Experts of a small language model: 62.1M parameters.
Below are experts of layer 3 (counted from 0) of a mixture-of-experts language model. Rows are named router (the router's row for the expert), down (a neuron's output weights, with its number) and show model dimensions 96-191. Each number is 128 + 24 x the weight over its row's rms, rounded and kept within 0 to 255. Numbers have three digits each.
After each expert's rows: "comes before" lists some tokens at least twice as common just after its tokens as in all text. This comes from a sample of Wikipedia text that the model never trained on. Tokens count by the router's weight.

# expert 10
router:147138090120129115127130153101149103164149132132104131149134166128123141128187115119073075127120087137110167127107117140117138141144147114137117134093123161111077088109115124132158170134113106141146115116105103107093133129125132097132106119076149126116101146186106168175082095146130125126
down0:129119120123116108130143135132146139142122135115154166068086145155102096074091141104087122138141171098119108121098135159136143129124105116154140107096151150133126127174137128094162147136083151155155120130163099130093101098112092115097106153078100083160156121072144170143123159152156155140
down1:144141110138144144141140145117071127145104083153136127127163079095145154118126172177111150119111178095150116062128122118131136109139127080129109123125129160112145148108107153079121129134127118152114094127145118124095146116113079145110101168136125091129159133115114115119128113138112098123
down2:077144145088140143121151149098100103138129064138107100113127160104130178114161111151131086162184183114112148113120134129127161094128182124133123129168136118179136147174120103118127151115111169134136128112123105118139125115125135125135124163112088108095138080120138129120103149135150136109
down3:155122160100135120116101152128108122140146137107142125123101146123118141130159134122123129152105079156126095131102156149111140111136075123127121094089096122119098109155055122122112153141168110179133117105156097108116101123183158100117162139136110114096133094140164107161156110142150174112
down4:126143179117083154175094127108112100099170108132168127088154104134108083149134119124129121125120121173131133171100097118095157142079143123155140091080111171168089122092113145170152167128125144167168095139140138127098149123122135148138088083141139107109122111117156113130160127152090130120
down5:072102129136099117122115085136146180131091116128131098142179085102098095151075150132126126139083169128102108121120110079149106072100076125133098152108124126156179111109138149131131078140140149133081154166116108129135136150068083157128098128115143158135111138142154135132131088130148111107
down6:104098095125072166151109148148137145091098103126150133122171105176131121109109139093145110153145140119125141147107136124113131135172125123135121145086142136129147172114082112121091141174090162176139124121153136162132132125130082077116104146162084143124162141134124140162174137128110109145
down7:140122137166132109145131137168122148088096157134113141066138137150132142125145108114125124159103174135141154171072088129145121172135143155163106115179134127131139122122108127096136094143144143132146093145140170123115108118111067098143104114176110121131150091139125104153119100155093101148
down8:128081132127120137123122189122174090136139130195107089135145140115149111130069147097131137098137139178141129151126104138134155115138100092119140155122102094097116120105156139148148105124152121098141125138129124088133140118114117112139111133102108075135100133160088125141122134123080108160
down9:136158114102127127134112102136154118098121156114125159129113123069149121128112123108176111135153164107141093097145090124139160124131095107125160153126130110146175172114118123123102090126131124116104125153140106127109105142104100105127093120159135086109140110085100149142112161093125146149
down10:132132147131077169111169154148172118118119102154108116110134131117125140158138170142173153115107123159130142138076137098096160155127153132126101127128077150115161122075053141100141189132095133109093133087177171144123119120166120155086116171111158092108124143144136148112123138112183155139
comes before: "|", "\n", "-", "==", ":", "The"

# expert 15
router:078127119093108160130128110088185116134076096112137134195111117113135155146147095153139110122151099143088157105111134175121118165118125105112134128124125123145077118113126135113096122143153122134174113140111101123137130138135150109115083093086133132114120134140152110136141106151145117174
down0:113198152138118088097145078131140142119124115153116107159126149086142128120142140124130105109155139160142109115111164135137142136109135143133134108115150123211118130147129109109106176163124150163154149117156133135114164079166160115121137114100123155121146110132116124104160136111116141117
down1:155138144128138119110120158144090133116078115145114153137107137150096141134130147173147117133094165132140119166117160113096123085099115145133147138118142087122092138183134108151108090096090132107152126158112089153141144129137112124113108133133153125083152145144136127133127131126186127101
down2:155117117151130126153121117135106132115150171149088135126158126090088117117131136134161116121097090140101166128136141100150150116113135168105152095148101135175164118133121157093117084119149110152123141133119177124152133085110140169141122159174148153155153138168124161164139150183097131117
down3:092118137106176132136133127080173118182141144098125124117124154109125125093125165114131122152102116119126128105141105111108163136096132127113133135158118109156119121075142104141118117128089143159125124152140147103165125157111131133120109102141116130136145129105099105100111173102148117120
down4:124100128059115118119125129157144153126143166123139099109187120109132093122119104147134117115124104129167137140121117081196141109129106130145112126110143142110143158117163134141122102132151110109122125133127143126150090147121129138117081161081135157128132179109121113142148120123138130118
down5:141093106132093135116044145130140118117081123155136103146085137111076110145142125126149129071130050106147149202081137152145143128129098159130146113126128159114127130154124137130140119161109095116119140130126127093136143120176143172122116155125122157130119106109126080160125106152127087113
down6:103127130142132138152114125176150139105100134139126168169128158122106102139120131139102110120126223108160149129144108119142137103103151139102117151152114103116159160125085132129154126078138130132142129158105126098099144160156115136145094162099115122154139102130122116129136149105120153166
down7:130098122107149135141187083166144151146113145178135119128123085096130150170102099133157144183180132107147115090140164156112093124120133099142161119155095151135119148161131160140132134107148108104188106146132121142137128147151160114119140102145082129120146084144143122100156115129115174145
down8:120156150132105124136113206183103088078114113146098124095146125115118115172169143134130092130130148126109129156161155109103134117133096129127172145103083096097113174119154152124141121141104131117182138120153120131132148103115142159129160128152137123085105129131093145104152119170153128151
down9:093096141115097147115156132136107129101135143126149121136088127090138120131125136144158095119138112142115117157105152113099131137115160110104130129142130138126136115127150169122129118116086125147093071119154127144133144117164111067107108124103114132129157110119121157120107135171095096112
down10:128151158128133151157112144083158158135119116126152113117149144132166143147114149143184135105118166165133113146134096114098153149118133101163129172179116106100139110143168124174128142124087124073113105120103114086145128122135147085092128080105133102164090146133129119111169095135133192160
comes before: " ", " the", " a", " be", " been", " his"

# expert 11
router:108117161115150116148118109145140102134087124115123129114154091133104128183138085140130122140122101148120136102119131142152141193140136127117100153123132111099113103136113111134164133130142128113107102118133147160142162139183120125122109144080135159151140134131093138138146112153102128131
down0:148126129103154102127122136117129105106126076127134113139097110096111121151146122140122163158133122089145131089125125152122137104117157144163137136083116144141106109099109138163152132097124145142126150167145145101142148116099144126158146130155119166108115148144117153126088137116106146140
down1:112131134119143128141118105117185146154088122121150096074137150127176139131148135142106133127125112107076100132143122130101143171129112109140162116146179127106129085136058131101098122164145103190139162094123109089157160174119126093098149185120183138091159191170086133160146129115158130178
down2:149133120158127108147141125142107094125110129156136124083130126129103153132122147132134118152158235147166117085146129116147126156117116125127110151079120144176218174083142094146131105141124129122126139111153150147085130127130125126144140117119127126099118121151142095091144164159100150143
down3:132177127131137118168143125117108139103101138128147141169128096152070117160175129075163105122107111122075126137141120136121146154150135116125115146130148109096114097126111097119106149106120094163106115124108120196140161126129133068104127114126130143111111108135157122125168182123191136121
down4:089109147159123209137110114089151140151115145082136098081129116085145177132103127143102129083137109098119146119123112088112106176163112162108067149138098169149136153166143128105118172134120154141100131133123138142136065109132149168128108135101097114118131108105104081132109139140130186084
down5:132145152084151109096124129126152125105114118102125154159079132116098121108137102143128138150125083081093108122146108140120139102104135136138094110156124134107109109130151124129123142111118116150112152126138167161111114142127116115136179169097102127115143079145114151139157154100155159085
down6:104161130105092148124121146147143159151142151148168116111116104117122161122116104147122096118108073118102162140143209139132118106115138195126153138148133114148175138113113103113116112135140143136124105145137114101104160153154146156172156090163110162105087136143124149117131142096165156120
down7:109127093098133153162112129140087116139139122123119119113157149145132096143121154102128090119092198150154075114141141143114153107081140107137103152108113081128091124148145092176112114087134084135126106156134121165136112129160126119110152117121129108134116148154128144142142150152135145113
down8:157152163126103161107110137147157132121128142078101117155116115093138099129156106123125100175123150158172080160077122093118127162120083134161128147118138110135107172117179106117092155168127128158128144157121125108075093157106162158096107123104141132136096120092116138097130121112104123156
down9:147136057137147130160092134106161102124127086140161125155138155160102160096157135159205120091146020101116146150115121131146093102127087138096157120115132121129127113111109159085124131144081116143113148142129121137114065136114134108135096157123115079154102097107132138089123146118126116132
down10:139144119139120108119125125125148113098143124111140130161120112164136145122171133122063138080149118094107142149137107125082127120187122135136135043156117151094116150112123147138130115157130139187090143123104127130117132149124129130155144105136082153145127099108091128120102129127120121088
comes before: "\n", " The", " was", " He", " In", " is"

# expert 8
router:148094159102121130101119173130128124145135157094133118149113140143163169142115126108141149129134093127136138120118123109120106157122102119107138123129129141126102118121152105140150126088104109146137132123135083095133177156163161095140135139148135121123121124185150135130136122088166127084
down0:093111152103168129135115121101153145110142095105176130126131110091103115111133128167123068137075113111118112117111123086099130154101145126150131097086167132154125136124110103131140147137095150175123119117132159125104161092122175121128125116144133122166105181125146141115132123146145098153
down1:137126128136146139123149137165150127130104096112106144173112119112109059072104122172149163117109066152120170108174115077096145196108084128145127144127125116101111093132123143096137149114126104129138119110156118120107123138123120155160129148099139121152108132105111102142120158159091113155
down2:121109119111113128139115095141085195135105107112126135144157133133070125132132154141148104137093158160139125097156111119152133126124090097115135109116148115129109140143097145103141129097079116152102163137130183153126108113141186132087114140136096099110162074105142086161127128102098052155
down3:127145118143134102121124118090117130122124123116181127115104149130137166130149126145094140116194133132129113117112139092109135115107126113157119124157150151097152085140130132124120146119095130133160120103155147118165119141108122111128083107123094110169129109105151117130097101147120063143
down4:172117125134144111134098129120079132118053170134121109144112114096145149135111104131108084143145072110157117102149171095106085129147138116131130104129121142120118124097154146122116156174131141111134176115122115154164167105156098059138155154144130090136083111120104109128132129125073121126
down5:127081043111132127137150091134116127139133138142128129114137096112102136125127127121162130106095136089148139150096114117086141115149098113112128144132141143131102116176068159174142111078121104141128118126106096170126083142085121133129101132128114115123109156096150101106149116103130113134
down6:132146099162127140140150161131164105120161146139130092117120134120133108166150123132143130084110062110067142169135125146124144101129107154092114111136123109108123146171142162124110104142123091093147151102113139120155105158135152138108144151131140113094094156124122119103125130135059173092
down7:138177110095103140175095110099110104129113141124079156101123116149127097108113100118142154184140086122143143088160186129117101111153124145091132120125121156177091104135105124110157128134152133109171167147096095112109097197140145137116118137141111103150124143161132079102135117145107121129
down8:151089151094144103136180158132157103185126059115070143138151150053134108128100145100146107129098114101129151133127116126135096138153111110116141141146129131109103149138118123112122172133131138125136142116183118155184126163141191154092142104138127095191132098130160135146127124153141140144
down9:141138114181131112118127129098147141136127155158150165098094090152150153104070115142140158115100096092131102072127135140105131118080098098101110154142132158115070125109112165143125134087138118118156158106143095152135099119132140172068112126130125116128112142135123152101080116173136110151
down10:100131118113141155103127185086144109138143143109099104150134173130120139177106108122148146105124117124127140131134142145093124133082146158090122125142123127114132093112132108123140125142164150096170166143147118126119111161120157138150081119108146132125103140102084103156120139129132146117
comes before: "1", "2", "3", "4", "5", "6"

# expert 1
router:166132142130126103105136141104133110139123130146144121104089128158139158150123138136123146122174117131143129163127122131148121118123121155111130113127124151107050112121158121172156117137166149109111107133113135097118143106136114102115151156126138168158112134150124157130128087119131157138
down0:160140140169129150122156131091117120117148140145137123159108103103105126150114126118161125109154100102171137106143147122123153160094145164107146152082152160100102114141152103098113166112118128090126138126120156169112122138181109120097088114171090128107155100117145115074162102111087114183
down1:154139125115122146136136119124152125088154118165195147140110089112125139084111130141175127147111004121123140166114100126124060114158128131124136136130129118142086148080134146111155108151109146132090111157093126127097107115098115126136128151110128107136129093138167086127106135118124079137
down2:129153131082113153087150121115110143120108162130135129095079105130172086085127145143136097128157116170092171110119122161128129136109121126120151128135120142136126141132123100138152104115105112097119129143129106132144114119103108128128177116097135164139132162143106136130097122137171125148
down3:140111153122108098131146117124141096105112154144142149100145108154103132106125120143117159138120134112179129100115164082151154048096112125147120170143120161152122155078119106104152135111120090166121157152155111127155160121131109133106112096124097108118128126122124083113150152117151167179
down4:125127121107122178127199094120101121098113091135161126148098117095164173157100123138120076170156111124131138109163158153067112068143148140117075151147113139137121125101137133122163159151119138110168069127177110110143136106169134104127159161110112135146134124150137135159125116179105124127
down5:109100128129118135136137133087187109127108103099134109119115133133158142130111127117119095151095172142126140086148130122126108130121099138066116110136126109160194163156126130133136135145166154136087173137142125122123115136104115089124153147110115150118110154108127163120124116124157114111
down6:098163104123147127122174121108113106105090114128115124147153148128128107161163102141138101117091117081121136104144086140102136121083139118128129098149126148126144102119132144161141142111192176125110104139106104162126148156123109092115127117187145168079153150135102137148141131132153126138
down7:129158132118096120113120122096109096113133152165149137116125134138119122155122163138125103134094100126117134131147121076144157137142093112131150143160117105111151133126110172088117145122088121158116134137131098083168101130127143158143166157135121124155145147157152134166138120115132123153
down8:117100138138180149133065116152119111092122138164126131142145121176125137164123092123105149132142139114099129131115114134145151137100119149147116140156143098121168130150117110139112084100160136127133152116126136148146123144128140116115114138149110126121129129132137093150115104108143141125
down9:149142132131122126136156114112172122115144126127112126163123146135123113131127141121131101139113092116122105125140096152126162124141122142172128108107141115131129146125152140155134149119159106113098157144106141174170164138147131108095133113139137108129167122143124109115143166137117177141
down10:097105119102143124117104164115134125140130090120166123112097112142129134117132138131141104086107210073110123126131106121163095055120127117130123147106106131106110130097144112119096099125103089115160095127175149154130149153154132120146121108142108142083147110098149102148132149121158171112
comes before: " the", " a", " to", " by", " his", " in"

# expert 4
router:120139117102104136090148131101152130110155146106063129146127121142120090145158155145118121166147100121092125135160164151158097161148135118146134167152152091111116122108099145141157111179121125106094113166087098144147117166141118145139123163108131180117149136152136186150116072152113134157
down0:121136126090107141137122149145127143110123170131120087096158142137114130126107099156095166107134118148096116144153130126131172158176112073143097195145140105116185135091105179135126128158131099145098117147110123125129114064118145145156085098148157142149176211105090124168138096111102163126
down1:156092130138139139145139117128073160166120073115124122111105118154112138143129095131107170168127132104146141125127097143131128076104136146161129133124161109116158107112147117120116099128114160110158118085147160134150125123156085155121144102152156137126126150044118096146087136112080118107
down2:126137126106113146163155093131109101111142156134131141137149124166147094139150147128154133136108130129070132110143095122156103134146087125118158132147092124171142107112122114165081149142102145112117110110092113119137140137079151110084119177178105136133109122191177158140124084137158129131
down3:121112130098144107144122110122123093139138152076111177138155166110097117164141157135128132154130106135124126145115094117158150128121138140176085114158138141164128098112154090119140119105093115129124135137150125138161183151091100114104135093098117127155128143088140135116125125121091127118
down4:111160138135123129127126107120122152147151131141109141108145128170095154151138099089135128094127142155109124155075089153103127158145117097164124107112138132125131114122143125153159134108122157156117150136139122078107149143139191130122161129140121124149142144118137122144134136121121098121
down5:150164132085156091151145107143115124109149124125141196120087149143145158120103135153126129143166122087123151149154129102137102134198103155170124084107156151103135125141151102128116103140122141139123110118108122113162110120155123128124171118133100121122115140106145087092164142129122086105
down6:137156100144123108119125120135159150116094109128152128121149146136137103104113141129140117143122124128143157153086157135109126085131163155135127158157129168140074094126131150138172149104129130151157106147102116136134120165129126089144130107148141100128159142116134118113172140111142121128
down7:110144100132137095108122187158133151102136122083103102148184109166099141127132113147166144150157132101145138123106093135108098090119105108119098146140116181112133142118122143146117131151113121089110144133130128099131109127141113130121101133123166116134165159128133097118137151114083101094
down8:153111156127115112146142133130081113144142124148132106102063136095123134136153103138128088110114117103108186098114117119134152140100172143130153104142106139157110127122112137150131125182122131144139153096096159156109134132164149099112117164125122128106143132105149132130132116084145128128
down9:115145115126123107139162114089111117154121130109096149114103107147138113116124167152126121126150105122126135169146117140193169122129111136134173105153114097124168137135129081150159111095146155155151107168171150162123149139159120192104121105162104114139131134112124122173114114115158146141
down10:122107101144111087180103112157153154114127126065151102146160132145149112110113110152144109087182183102149134147125110158156138138171110099150100118137152104151189131134152129149134130101138123132134104127141113117177139160153092134153096123187147099114160131151137115139121148147085113153
comes before: " ", "\n", "-", "|", " —", " -"

# expert 7
router:115138104095135115122099179114159130115140125068064130139169115136171096139156126137096098117144098101116132135146138148165096139076174112121143140128159080114123106121104144126137125154148081124122133122119132081168108173123171164141160190140129184174159082131102153122141113134150117134
down0:130126116161102113121096095141078102199123094110127134177127178129132112127131154125097150137115121109112092044145152108140140094132143130133099097109146129118143099136141140111160125129138134125130128117169102122134125127135120121147145075081095103090181110106154122114069167133153109121
down1:130162093169149157160114115152109152127113147121154136127127123105113135127149088134062111127129129120135135106117114146138120079136140104098160123110130122137101159126126161097134112128148091117124143139100131146139150147101143155141112103141140173112112137103076145065119129139104108140
down2:167133117139176110121110136105170166103141124131138134137088103138137115108088100150165125144142191110126141138131119133109106092120136144085107117117161136102143110129150160111148133104147133127141130154149142123155141100128145130131195146151090143160137091136145137119140145151151129120
down3:137122138166139117171147148141105129099140099119166124141157069099139136126099119147080122172154171109102156132110149149089148129072084098127138170151145066110126093183071120116125141082155173098104187173125096163104131193107108114137127120143168146152106148046129116135119155121141100108
down4:183114150129137098124101140141150086147093081104125149122116131126104126132132132138117103125118117139146133150154109112135129147095142122129063092123132114131124096152127142111113122123145155054090124101076122150133132098129119191110174100135102139084075151112147095102083157121105125165
down5:149116169118120122146111168195133134102124160132135127157144103131075122141149131147146118122097131118106074078123133096090148127144163122111116145136138086098165128132121094157119121169147132166110176132108138128142156088138137131115144078156158145137133107089093141140159128150119124162
down6:142150105162112096126110112101133146139134112108141136199101142093145093124136122142147129136153138110122107118185107138152157095144123115120099128165149126099106145107117112130096110146147096128149152122068175142152143150095108121098155131110115109126117097135179127174134128130109088139
down7:086097123115118139127117125134134141101134163178080150127156100132121148153114129160114128101144121108134120118128084131119142115153138108127150135126133079116080080169147120134144134160154138144108136094148126134109121138141151142077151096153140181129092134115137139094084158078167118164
down8:086112137103168148130151144090072115121119176131131094111126148149130152150140119147112118104141120119133130126128138147102071141092110125123106110076108141192110151108121071091075088138169156152150153100115129147125071128105152145128142115150078092116171100117174140099143143143117165118
down9:171133126129175091121106117134134157160170119147136138117129106162106114117092090143083113127106132129136132121096131093085121131093134127129173160126154128131064126131147136135127112134141116138130113122134156143160123136149180100151113117111107108122070124126146108115070108162111137126
down10:077144123150165106120155115087142188148140120145085099162118126140123161098110162104141153113118151101110101162094135115101057159139119120105118115118145071129184123135134101121153120140149112137100163135093080129171128142105137102150145103116156150128166108092100138081141141132156169124
comes before: " |", "0", " (", "%", "5", ";"

# expert 0
router:109134146134099114134084112088138135154173169139086142131093189082164170134088125124124165175123112148098139113166151124102112118119101123158125084123156145143088096128081099145091113190135120126128145108136119138145134140149162122142122116139109123107173083143113150122141102088112162111
down0:110098098119127126131154151143150127126174167107100069102117095178138104146166141103150100111100120099145114126107129104145085148099096133120156068134153132117179143129105132147141102149126121150122167142125156107122127117140089137122129107088121128133149143145128154136128145132111115112
down1:142137110098132139119101091152093104121179121136135157142100128126137112131121156123109126128103162159141121089157118113185144151071115111155144100140124131121179119142146128128076153127150143120125149100153134166196137143105169117134103111161144132134135151124168134091121132107127134163
down2:099135140073098143113097129107104117067106124141125108108089136142133134151128161137172151097140116145105136131203144125121111123120151117106122101117127122121114133114119152153155157160120097146148121137126111136149143129128104113123148141130165096120154129122137131114176126089110112123
down3:138106132105151109174136111145102158127191078130128113147102105154182113127152114137100111178100096145133147142123108157151146098121100088113107075131105149095106082145107104100127133131088106121124120131100084158124094151127163137148212141153132142110147106147069084115108164133121126114
down4:104105100161143150143144142106162126148123125180120129127137167135105137151151168129141144124095211121133125143101087127157131096146085134133156129164099123139173076149155146103137162133098086123131097123106154110136082110139154114109115132110120121140159100101122123166117141122120111157
down5:110167096133114122164092096145109143137152107115099130169118119148112126136135126132150151073110100131127138119095130184093084148152141130108114125108151110160126129143115119089094133117113095138113094123121107121143119161171119119136089174164116102116141081109145078136130129133140125126
down6:151151138158117124114131129126114148111069158081116137138098121145093140140105142143127160120134048145117136079112150127165138169122144088172134140102139110105097152122137131146127114094120150146117138129097111162113152137092106132123123136091159165137106126122124149173144105119140164091
down7:158134141105115108085134111118095104129109129154141087108106141093152130141159085144138157124160094119115198104109111087142166145130120100157136095109139118128186127105134142178179099143126112150109142118152101093122188152117148108133140163106095127126141128135139170159075103115112108181
down8:141093165107098106157117102111119186130147130116123107107112131160141091086127144110115110102147005122096168145166112168127098176116110111112146135102128148102144124099139131123105132131112103167076134084153141128153124103135151108131120146120140114121151113124130118123174082072153104128
down9:137106181103133150124128162136175124150079146137166153129155166128129123137053119120122132153092113080124123158149121133150158178091151120141138157141142080072116124107100096159107139103112199129131158106142136143136146112086076088134142118142149134128137134115127117153110171119145101136
down10:124150100170105122116131142128155147164145137136155098136095122108158124131161107126120148119178217120113152063133148101117099115097104125113132129150153105143153103146176129088107152095129102130129138157183127096126089162163134147110161128121093099128149163099097144139076151145110149130
comes before: " ", " a", " and", " which", " but", " he"

# expert 13
router:171104130135143130109105116114098139106159143091113114104159106157077122142116119159158107117125100145116138146105166107122135136150085165130085110156125133076095113115118112119154070109115145129141137154169143128130142127103115172124109140130177123123119124153147157114172169173127135131
down0:132106084099089143133163173149102122175102118125116148110146089127105124117095175149125144124153106105155073084137085139134123140079153137110118123157113144131105143134148124149073078105162118162157159103133144122140129124080160107119145100164122146147143122107104169146106083108106130141
down1:119138150156103104150119135145102160116129118138131079086156101131093124134144142148114121131205157107130149128152160114127136171153143172170141132099136133105183175123122118106151155103117097139085066161172140110105166127095118106122138118123149163123105148133120129154144121118098139112
down2:134134142116128087123178143121129175103122119113130064111108119145146126128196146085130141100151075104101125108156121138128100120128099102101160143088109146178109139118163170137161125110109101082127116151165156106136094091108111129134109089093157132101114156123127147146164137135155114131
down3:124123132109081138164126127166132146133153129135127135111098125138121113130151122131159149157135130128118078167158135141098138124179140068115112177168088105187097115096124104115089101132064124123153105152098178116140121144178137109127158136143185123077141132151164136105129134103118083107
down4:132130129134114104109146110123151150117116069146096134108103118141119158138125136135154141126122222173102139148125115144132136133125106108144147067135176130100146134174165113119119151089145148112104107152139135087112133112087116132164121119121137110124133197111118123117129179111130108101
down5:097128135133117126137130115091120115154112112131107147147096157121129141110125126125127142127121142170197141146135146128124134123135142128124159123137105105157052156128145178168123144131154136075115090111108136105118143097154175088117117153093065151148143111157119113147111136118112140172
down6:140151098112192137135159118124102165098136156116131097183143134178122120143169120130086094124121209138104118132116150134122139094145108107104122114139086163140135123077152138139118134140161124159110106149108085088126129151075111113115108140117102109108139110140152106118108121115157093130
down7:144141137081136141145159135105157141112126137093128156120115160134166207112131145114153095128131076122073116094132148150204150112095128137094113122106132148147135168094144098171136103115143125139131121117143134171133162130144129139133171127145157166123136114122171116130126131173106163180
down8:137132149135137140171155122129135130129141083153098156154147114159133128121095092125131134119152241123128102140107137133131138127128163109122142121130144143141166126113130110156118138106125108142032130123127123135168145104089135138094131115101090167094146137159149108096120133117115115129
down9:101115123140128162132146147096123123126084136171126124112147155113089149133076102108144087130135143123133135157141117134161147124137122139151097107117092131151158132095134116146102114150121123099162150117115112122174129114139129115188117160151173158090111106129160099147126140136141122151
down10:179113128101087152130176090160136151147130095100117145110134137159117155128097134106114112105122098163122169169152118114101149092117143099121116108126072120179128130165163138112107121117194149139123143118139124104175106112091112121121149107194140092125137163066101143147122125137148118123
comes before: " of", ".", ",", " and", " in", " to"

# expert 5
router:125104161119126146130122137133144130140101104084179133089086148126130105173107129153135186103119101193129082125107109103156132143092158118122129062167130097152112112145099098137139151164123143099113149135148159131119151142142109178131110093119157145169077134189126121098141123100093128105
down0:097116112095145121143164149120118132115132111111152106154141150093154096124144116155149127107123133183105128119145134112169171092096103125143121145128100105122140141127136113106141130123135095138144103112131085150082160151075153105124089140132125144139164135170126133090125152072071136114
down1:143109100141145101118176146107117114132099136108083126108124108127103125140109144108152103148124100134116160195152148102154169126097118126078118139114150130159137135163121117107084121126151127119134107131115119092143144100137154119113165170147074077164111155119062151095128143129157152127
down2:135106142120101121130136122169172116112126147158124184154118138115090142129092136118128164110130138102075151154146116123142131158178075165121101073148147163157164118160103129118151088101173144152106119108143124139119100145165126097090154088108175128121137182122140165148129134135156073152
down3:120128147150152165137104070158130063125101174166118086170128148104068114160141130132141128112131095155081167119120110123111123125115114084117094144135123128139128143124121110071109089111129133143143147112165127122106137162144111128124133077076169072143112136102105142122184118168133153138
down4:129109083143157134137130108175108131174129103141142134155099153101145126149098126135097117166145143133117168094135088150124146132128125124112130108100147131108141156071145128144104099155128136065125084103119131124070101124118163135166116096120133141084130139094130112124081109108161089103
down5:121154142109128146167140158129161108125135145136142091115148096124108142137137103151143137144131127118126122130137107107143102101148127113129117129112102154112160158121130130152118143103098100106138163152097142131122111132142109120135146121114121154150139085124130137122148148136124134147
down6:156185140133162123183100128147135105138127160103117158127102128149111129116161113144108133128155143147087105168145118142112092149130134153117117107156107091100130131167149164144086113127116140126166103135156103140117128142088096156147146112120127127156103121136104142137105126097141142116
down7:145118106147123154148137161155115116128138134100105119127165146151133139134147102127122081114132087126126129080161158156106138135116125155167121112099115138118171152131104163155143087155126146115132130148100115090105139153118088165175097112148144136143156100153169114180156142130104146127
down8:119137091159107105114086097157108115135121097138088141163131105106162114152181114102134105111140143158141149102123129129119131147072160097106135135117144113098129126129133101092097156097106095113079154134112149122137120120146152148107101116164111133122103093081129123113152132171120129146
down9:085121106112120102200098095145086100136123098143150122149163141130154123193153152161131140131162143169166144125168121091129116129084163116139118131087106098119085148094120091116141129165122099132136174128124172151079183127128099104133138129107125106080141113134113138166126157080157129091
down10:097142159090130123147095110124122152129175157155143096157095112133140114117169149106111168154104091123135104174116130140168139156106184144119128154152125113134128111146097170123140108168108087117105090096143143071116115121120127149191171101128147131167080133128142127130149124124142132141
comes before: "0", ")", "9", "8", "–", "5"

# expert 3
router:179126089107201161108104138102136127139113129097148118100100175155152085166135149164162143114140098094176088151154131135123121100084116166105144115125089133120091164136125090156136116113118144117173175107089151154085118129160119163125146126113116130128105118178127122096121114143113192111
down0:091108147135056134126134108135131109133113136101103108140123125120122123131119109166123145155186140146120136142110154081107155157109167146106103118162169161140152110121139132136135171139108148149127141124141113122135095158110168107144101094116191107168099119188123162117079117131142130110
down1:139132124157114141145133133154128158098128105107119090124176129105096103126153129124091109138173142096134134154101131106119127135108087100096169121160087072157120140134137117088129116151139144146109132129116123140147146157081140156138134134149130135181130156115148143148117137128142110110
down2:146139123114110181130094113129107146148171144127081144182111131098184138148145126136152114150139054105151134131175164107138109096099142124107111132132172103110126109112117140150135098154145111096111133113128140090159128150121116084143135128125136098163132128146132133137129135100089096130
down3:128099182125139110103136130129097144139154129152173096124126108152114077110116123110136165113133110096143115091080160141123141101089156115141130098144110110100074138096115091149150141118118118156130155130103129104124129106097138082104112120130111118126108156157114119184131114143158155144
down4:138137120140171070149159117125138144110101107113121121142112112108087075176152127152122116123113117133105088154107152132109151168139129116198131141137134161137120151124127139176116129133098122109141164144125163099123135127115129158131146147106141146081143107112117204133128095115124115140
down5:143112115150139140167130090130099108140134126118145146142130109123144115145158152098108114090106072117133156125112093148149103127096167148126120136121117148113117126121163159166097073139130141144134068141134141107118129131117106152126137161109149137129123070131134139117156128151127129118
down6:152130128122160121141138165137118115091091103146139140132170131077119157111133115127112145130159119148108129128140099144100164139121174100131082109169126122174125122147114153151129121128127089099129087124130113131128099143128082146105136146151138123128144150140093121117106122079093101110
down7:103133094112090106120145145133161130147095149117154083146127133140107148147151151152138139145145132161098123152081130161114139135105126142106175129144121121146133136164163124098118140109148090141086188144128114105139129132172078111079121143107129072137099121180136106134113175117135112115
down8:102162138155162132089120130140178174136130115132123133119118136118088172150132127163120131102166114116117173116126133129144142130157072134178139112108142155131120096127115131117125146126144139121148163154149108130132125148117135157141107114167109176135170131149144102100112079085116128119
down9:116148122107184141176111140131130118123150106103109127146137160099137104143120164127118112122163158137101114113151158158155145158129115136099100107148123136159122107138202104165120134121120123103112107087138118101118150136127141123089155085153161134121115110156169142065128126129145135121
down10:103077128100161136152152165121107129135116121143139152164143126134112143080105136127154129125150126077144134149120128092108137110126122083140171122154093157140124075108191134073141135154109118115093129124112124167127116104135116160138075128137058161142139128150165110122130107149155084108
comes before: "0", "9", "1", "8", "2", "7"